Experts of a small language model.
Size: width 256, vocabulary 2048.
Experts: 32 experts in each of 8 layers, 192 squared ReLU neurons an expert, 2 picks a token, a softmax router, a shared expert of 384 neurons.
Training: a variant of Muon for the experts, 390M tokens, 8046 steps.
Below are experts of layer 6 (counted from 0) of a mixture-of-experts language model. Rows are named up (a neuron's input weights, with its number), down (a neuron's output weights, with its number) and show model dimensions 0-63. Each number is 128 + 32 x the weight over its row's rms, rounded and kept within 0 to 255. Numbers have three digits each.
Before each expert's rows: a language model's description of what the expert responds to; "comes before" lists some tokens at least twice as common just after its tokens as in all text. This comes from a sample of Wikipedia text that the model never trained on. Tokens count by the router's weight.

# expert 23
Description: Punctuation closing segments
comes before: "\n", " The", " It", " \"", "\"", " 0"
up4:116158083150086158174101098191137108103133104125112110129161162124143155141132150121063118107076114173119135173132167149145189095105121091090094168115156124153140151073148106128142181102117166
down4:129073110095104093124073116060119149124151103116118131163144069115123120165152125099088136163140095080140104146157178131114131151173100153107152086068134082113142107185159104133107110117108068
up5:093126175133160116143110110066070110111131105126121188124136129091111178100111163051126112126096171175117097093177166141075102171109124092142108143084109111140180140172164164140086106097186095
down5:127138138104114112099132125167173175170165120062105107097164128148127160121132119067139095150130146118145188168190133143072120119156130166170135158121137099186176114098153103156089173159107120
up6:128166081076129142130133082142097179148113088116172100136128142108161117163124155116114124158164166121126140124089158127127153162105198153142168116075178129127171134092206173117143103158140153
down6:061100065143149141175085139140177146127123131138147073110131142144163095097069160114172134118137137093106143156102171107112073063151194168137165163124097156061115146135181140136152154134101139
up7:159081162107126132096165092137092118130176167119109097135112147099119163159107122164076160082122121144085192096181158095160198192133164118109115118125142082106166114086148154143123097133106148
down7:042130118134134165095098120151106117163183158166085132134103114127162120128150170086171087126126153131142086140164165095131191154137081130166144161120112127210115170145041124070141138095201122
up8:126149131162145145159121159184174166206200140106161089106125088088137141133181177159158143106127104147045117109147153161104153127151116102098169148120083112148130170161187126143161158102123188
down8:122194097098157123095176131124096114090092154084146101067108169138107127101156113124122114124119113161165106087047109114184155143171134108156164115110148093070146172141104128159087139111063098
up9:110139141164119154172089147083244136191118119072135140102141139102105095145074165125146128129097141098131121079090039096119155171116145163158074076086119083117168097163158106133110178199132132
down9:100123170106159147114083184136120114134166132113120137109116140174094156048156098219123120167144072110146140118148129096117089130139134170103109105112146107151134132136124118075166058128108122
up10:113125165086122203092122149197128180151134106146131122100127173187142152141178187092098109126137086131184147122101137155154097197142153117153122157109097149162136134144183144113145113155154161
down10:121085161167090156125185090102096138149125087154153103173106061174135099195100135172131092199139144150105095118079138155140116122105106071118114125077117083111159111157082071120154084161126122
up11:122155107129098112094166140125122152114086162134140118119154136075084148066133159153150097112082152111116171081111101137149150128129157127113164161143133091131174125071158127184111128135141099
down11:106085130157115102105059126199073118106139133142131091138224176096130148160143121147077134099126132168136083114119141126122200106153110156170149167168098167148094157115139081123178162088107082
up12:153140154152090157046225103097128157145175130128095160077140167096111154123180102125102130125119087118178087048157131099113166166112131095148115136112134076115142162127146172085086098109187189
down12:151116178120182169125106158108116127145134103109093110153107144143150104087163175158111145138103125122114157141145086184130106153098149134109156142116116113119102128130133144180166161160105129
up13:109160122131131107141119119122132097125102114104161097097147121135109176168172104146182156113130144129134092104143101109109119140183077058128106178121077071133083116094182136187144141137127125
down13:124178160051136140128102126153169130097149111158116067127139062075106119174181133083127137095132175119114167109138159100145117105192127176186142088124169100142146125134111072079173118067096092
up14:137168137154160140135115168162111152179142097096098126218113105111170140038165137130145114113061110084149110119127201103157161101194129078092135122144114061103162160145140125134139115146127123
down14:172126168116087039138161128112089179105172082120135127097128085091155082161135070114115116092109169119137143118113111085072129125134143094113133093165083104118123093141164193186124194147143049
up15:101157163084090065205135183144146142179102117107151087123131065109129159146133127112111103128168173140096067110194112095081165119088177107100139144122139115119127131170149090121133160114175078
down15:124087115133177162076140196127169132183095124116145107157112086144083124079113153128109141137173159119159189104077117072117098108124159155155133156116182075150159173088149150138146120169156144
up16:154137196161106149105123120090142146159111164124126131087158051095172174121145144106137112132187108161158126132112136141104117132109108104123101170078104100173091139114087143123125158224103146
down16:151147156189112134146104122144133163116172073053227176122119154100196133154210113135097137164101152166119249162161154154083088173145106099143111165095099124130149144142111123141101131136125133
up17:170120169141079186153136132151137118160173170142086105123109158135128144043155119132153088118124125199080141149096086122122199160112123168138139150129187116174144081071155116136075171134153146
down17:114125126176122139069088148163117117161117111194157155125109141102167194105154191113131103152123146155143114130107107090155102143080119136115117154122126116124131141142133144110153100134134128
up18:065133130134148097125160192099160135091134124095152100174144118152147107189114223176168138132154138093096137104108090109168115149053145143120156196131096090135150180115139119084094168151096107
down18:187065103131167106084240152121130108145141078121135174155107131156097147117131136114117118071189156207080140134122087124082178111086160128125157161112133153153112133096165137123127122109175141

# expert 11
Description: Prepositions and conjunctions
comes before: " the", " a", " his", " he", " 19", " an"
up0:118134139139110142108145118181126137221166159147086145100157120136145000095163159143088151089139106144094155114186121120141075147123094148045178116084130142112148134125109118191205143069149170
down0:087122142143099153118104120146137119144125137133174196135155129110161124127129177128083086160101125105146117089127136068139124148120135108124106116144180142088122170135125086132150116065142161
up1:110111198135104118118151123126123142128119117108191128124106063116126143139064097094110133102135130166104107086081139075147125099131214120114092072157160098133186164113159171106113069162162098
down1:134098185125117116119091112151189115110109098148146148093196135068109083152095104134117131122173138116171161159151161135094189121121169086129130096154120119126121119162104146079096116160134090
up2:181132152182083160091135082127126163106159082064138138110125127075091089142212142102161139113115112150154165119086157126154070144115142090159117133077070107141137134146119102141130137148169082
down2:126145131121169076127091110138202141112116132152096101103139041121102101084116151133143052132151130073138098199109082131094116063117193137127157126075124126200122123124050105146098116130175139
up3:169061135171141103133105080138117111185126114105079107131143197133133107112165154137182140150171135083126169206139155096129138124116137115105119151148130158122166148092096109136080079108126142
down3:165120189155087121152110132161104107131157103142172083139178109145111139133157151083075100081123208075187154039122123155118091113133160072154156138117135092169123123120160132082139099174143130
up4:170152160109115141171093084071100130124154127152092135143137124095166126147139061126155185054097202081148102102132184094170113114111100165146163134166135116109152147124080102191115111146079136
down4:111176116103112136132089132135141133109076121147171118114147068080142131165144154137141103127159138120174099090122078100098083145174083106152145102139148180107165050123135135192112113122126167
up5:134102156145125123106141126034101161152155114070125115116089162099104164145121128154180175154101106135096172160114159151143076152089124142161076090170139184105165195120145185100121114138118151
down5:125176156147135112171200086128142134110102129123096119151124147134209099082098086139168117158153040117112071129145101087130158099148123181126154168150130147110139187092168086091151151094095162
up6:127085113044132155117148127106118119105126112178081075131158106125142114152142156163101155119154138117133116114176105075127101126110134106184144082128071169119147119094151179086159130115212080
down6:115106155136188114140125118076104169084168161143104136121120128127165080109105137102099119140102131098033151103136097104107169133130132165104116115155092077147143157155181093112215171116184095
up7:186116097099145104148151147139144145144089068155140144143125123130146106111177172100106081079152116152159167125151146194088063131083145152081139143165120122064127096146164153181094146174123140
down7:122124170149168121172097073104092109098071191105083157189106123182073143107107153128185086044132078114112186142145061137096134111124117176124148117148124124128074135168087174111133142156090119
up8:053111208082133109071139195088124147092140059112108089107117148154119129125118137129123150124179145107139112096126182144126117115108139151152095103075127142181146128107154195115184164123146110
down8:124155091081155125181079122117220150146068109167115133112086103142162188137105201114105187152167124131148068119113135141097058139132153151065138103083067088183137096101090098131128132093100150
up9:113133123166142078156154095065100142118107124100127135110120090109124143167114178153056135125168207163140142128110161139156176126141110098105083142145096144158132126120078122141115142110142141
down9:095132154103121078073150177118165142130113089107136110128106147067114120197080111144156144154147130166088032090127103087145163140104106149094083135162188154160122074119074102114109159127137061
up10:160161122135129179105121120097153142067137140160165114099081111158144077127152119130155188155112138145181085134103115162111071126120188125131179150089084175112168167131108083106165166147079177
down10:120159162148137126141164158093126116169111089146147123139124111188132094087145090160154129191174111182115062091106071176139066095110120154156097145087110222154088115130102097107152104167133147
up11:161172080224071161166118079112127145106154118166046140164068128141117114114114091133106127174127104184144160164158156117135045136128119199175157102109142148077089174143125163144137137133131144
down11:133124108099145122124073149210138110077148125106171103155135151104067141138143125114129092091103122157193133084119163188124147149108130179099145165156104081144154105146162126101117084127090154
up12:132187149067141127073141140190198160109095174153107107141148115058121140202182099181086110120106134131127048113096154128150199116081137148120089120117146172163124104100118127158106137117126051
down12:128115114097121190113105127135087061088159149127101111127150114085159085137063092209117181126188118128094166184144080188047160113090167067140120173118156087123114167174137138138129137115160108
up13:138143153028150185138152090163148130120146098110093111129128159143157235190099094131179124122137185161155124144176107111163123119153148107162163147189086148142125164140068129158157150119102161
down13:088129145136122088090145086118115105090118117136075130104107154111150152090108187074071062111127117100122132152149162151162174177155140142088095094163157114119166135123129082121127179156171123
up14:175123136141130116187080098121183156100144205166135108153103127115102151126113092119153158138155131113156186178167137117130184159176096131097136166155118096129183115122090131147119137117119157
down14:116150073112139153120131207146073149103112139118209115135126115091154118148143146132133146101163124105164130091090156142153114130129143160127101116185107103134112128132104137148144141121152091

# expert 5
Description: Table and list separators
comes before: "\n", " ", " 1", " 0", " The", " 2"
up0:114115085138082082089172116197122103151105097078108179107158087085158161103159141142113083114107144119194136101068165108170051113104130126142172125161144164132129107154162116150085122111177086
down0:140106151120072192040144130118160121062167112127130150081139079182164121096134122094168088141104134185143147115122143122078154121157105176106152149145142107155101087133087048150135129146132171
up1:105167093110073160117178102136139128124166149156122107135102167182143146088090150160132154088120133137123121165106093123166148087115156142180152166105113107146159137143137132118096140127131067
down1:136150159150123147096155140146199202206146096122152177137156179118089108153168155100072169170126177146139092163129104083081135106116125085112130099146146158159170122188142162162141116153105121
up2:050129084197134134122139074102133115138149141081125136059110149120120083182087180145105203157141120155120142137175081174180123100124137161168160114141184131132098143135132128086093143118109134
down2:156110154157161143174111107112099110135144158134123181065131103089063135158141097133121155130188148162160172136132125173129069190094122117142120120136146130086103088181096134174137145170120172
up3:119118158095161168065171064148133127079107143139098096095140076101127167089101177177178168045128181142133110090097178097100133138079140154157159111098108168059142118127134152188067085108142126
down3:125082161090094147032126175054132133085116134134150122103112123175146133107128078144141130138116152083117151120113128109128132087126110124170099088132117183052133160130146070110145154134098093
up4:128157179134169140115142086158121118130144207177167154171127074169169202108171180137151165172054105151123131048175062156100108137078115126114140121105097127160104115147132187128072075112174098
down4:192170111031148104144085131065133123134145168152163056142103088090139156109133167139158118108113125124090133137105110044146120122128124124156169112092134130131119115161144114130180166117089084
up5:102129083119099148136159151134167119163130152125116106152096183082090230118098109089165119117099078121087096176146146112065153133123124140163195085085123137088148189122117130111138156090095151
down5:158164190064124120145140108116108099069163212139140175148133143156115134147140160102095076168133092149191156172129165131149124164112186126149144196173129099150142140122134146119106140108217127
up6:126060087100120098145119089110141144131095102117162176169149148094131175122116142086099124142140153108158079125082151107151178139120120139112099129112135107129139120156082091122118108114112120
down6:109139120128063183082082130151135187165151110107145127138129153124149186179124166096098145187103096097070054128120143100102130074170113147143164127146155158101143167139133124113141175102173119
up7:136108101086150129078148148132140123144112125057097121009127129092140109147117163119055178129133097141145143100101157146121108133100137107082071128214104106088111097124150159164120140116131205
down7:129148145141137073093115064163148156174237171122140152205130119101084094108143170147188120156139113121160139156133076150057130106156110100206122145117159139121112188109145129170136095109157088
up8:131157147129135063160081127150093115136137120096106100125058081171208169146144145151113196135134161145095122124147091090125151122086076120197128141171204161089114147154132128095078070149173146
down8:101123112158129142179179187139169124092106104139122066076140128148147173114075059147170130150134108142169138120105151142150036118085139102103122123115175177137164101074153164079065085102146123
up9:131135098113115147158191151101110109111139097155068103093188094117121125126166122141123151152140133121135176062120088167087125163116103141138121119140131167101208146054128148146143100088125132
down9:141124128180112114181086120144153144166173129134108140157111196103168136081138121122123120150109164113146161118115121144099135128098091115095110114170069135126036114117189137121104135088126089
up10:160126091167200130110187151138170126111098142091098111150159123134131140126091119095142125159102118132192102113116134124111134099136119158159150119176109095102221126127126150108114140072125121
down10:186117142121098110091194119115080114172111148116135153130166103117124182049125091047200040118188161127130187136116144134192082147181115160077143126081183087123110117135170151132115146155084078
up11:134122106081117093101106096072154145159077127121101125098107127144117129165142105192152116185145102185120190130159111122129084138072091112090145147130088136145118140137170094046103161101163122
down11:134084110044125166128177123173151168053069130097147114128135086098113160114132085142163103180091092180146130159147182137140134082132119167122130116111159174106048095111129167171108130142126113
up12:128107118167154099151110157124150086191115099092139139119144075126155141114090128120110160126141162165166158141136167079122099162068123147119123142165144094123159125160182157108125142047089175
down12:134134140095178158101114124139109150035074142114118144146136137163073095147112158127132110143133124154149120140163085161152180090151083100109153126116169070116100159109187013217157141146103111
up13:139146108132140149163164162165156144192125157173089201171148174092132123128148128123158130126167179133116211087152117094145096107114102152088116182153147142152108094108115199176126115152204138
down13:156062067138117044124145184144130122166082168167129166110119199155146131149101097039113145132181123149126163162111139111107163130104143112097117138108133098064128186107117136105126145176126151
up14:055133120085103095115131072158114087202064141078140125180155110083106141178142121154127110109124130161151123120154044113131104136119132127219092093134163111127112084103131119066120154139136147
down14:142116167097107155136134169100138129077090140134121091146139119109100137163157144127152161133112115126075102118097092155075156175105155121094023140050143177127100121157136114117129148098126140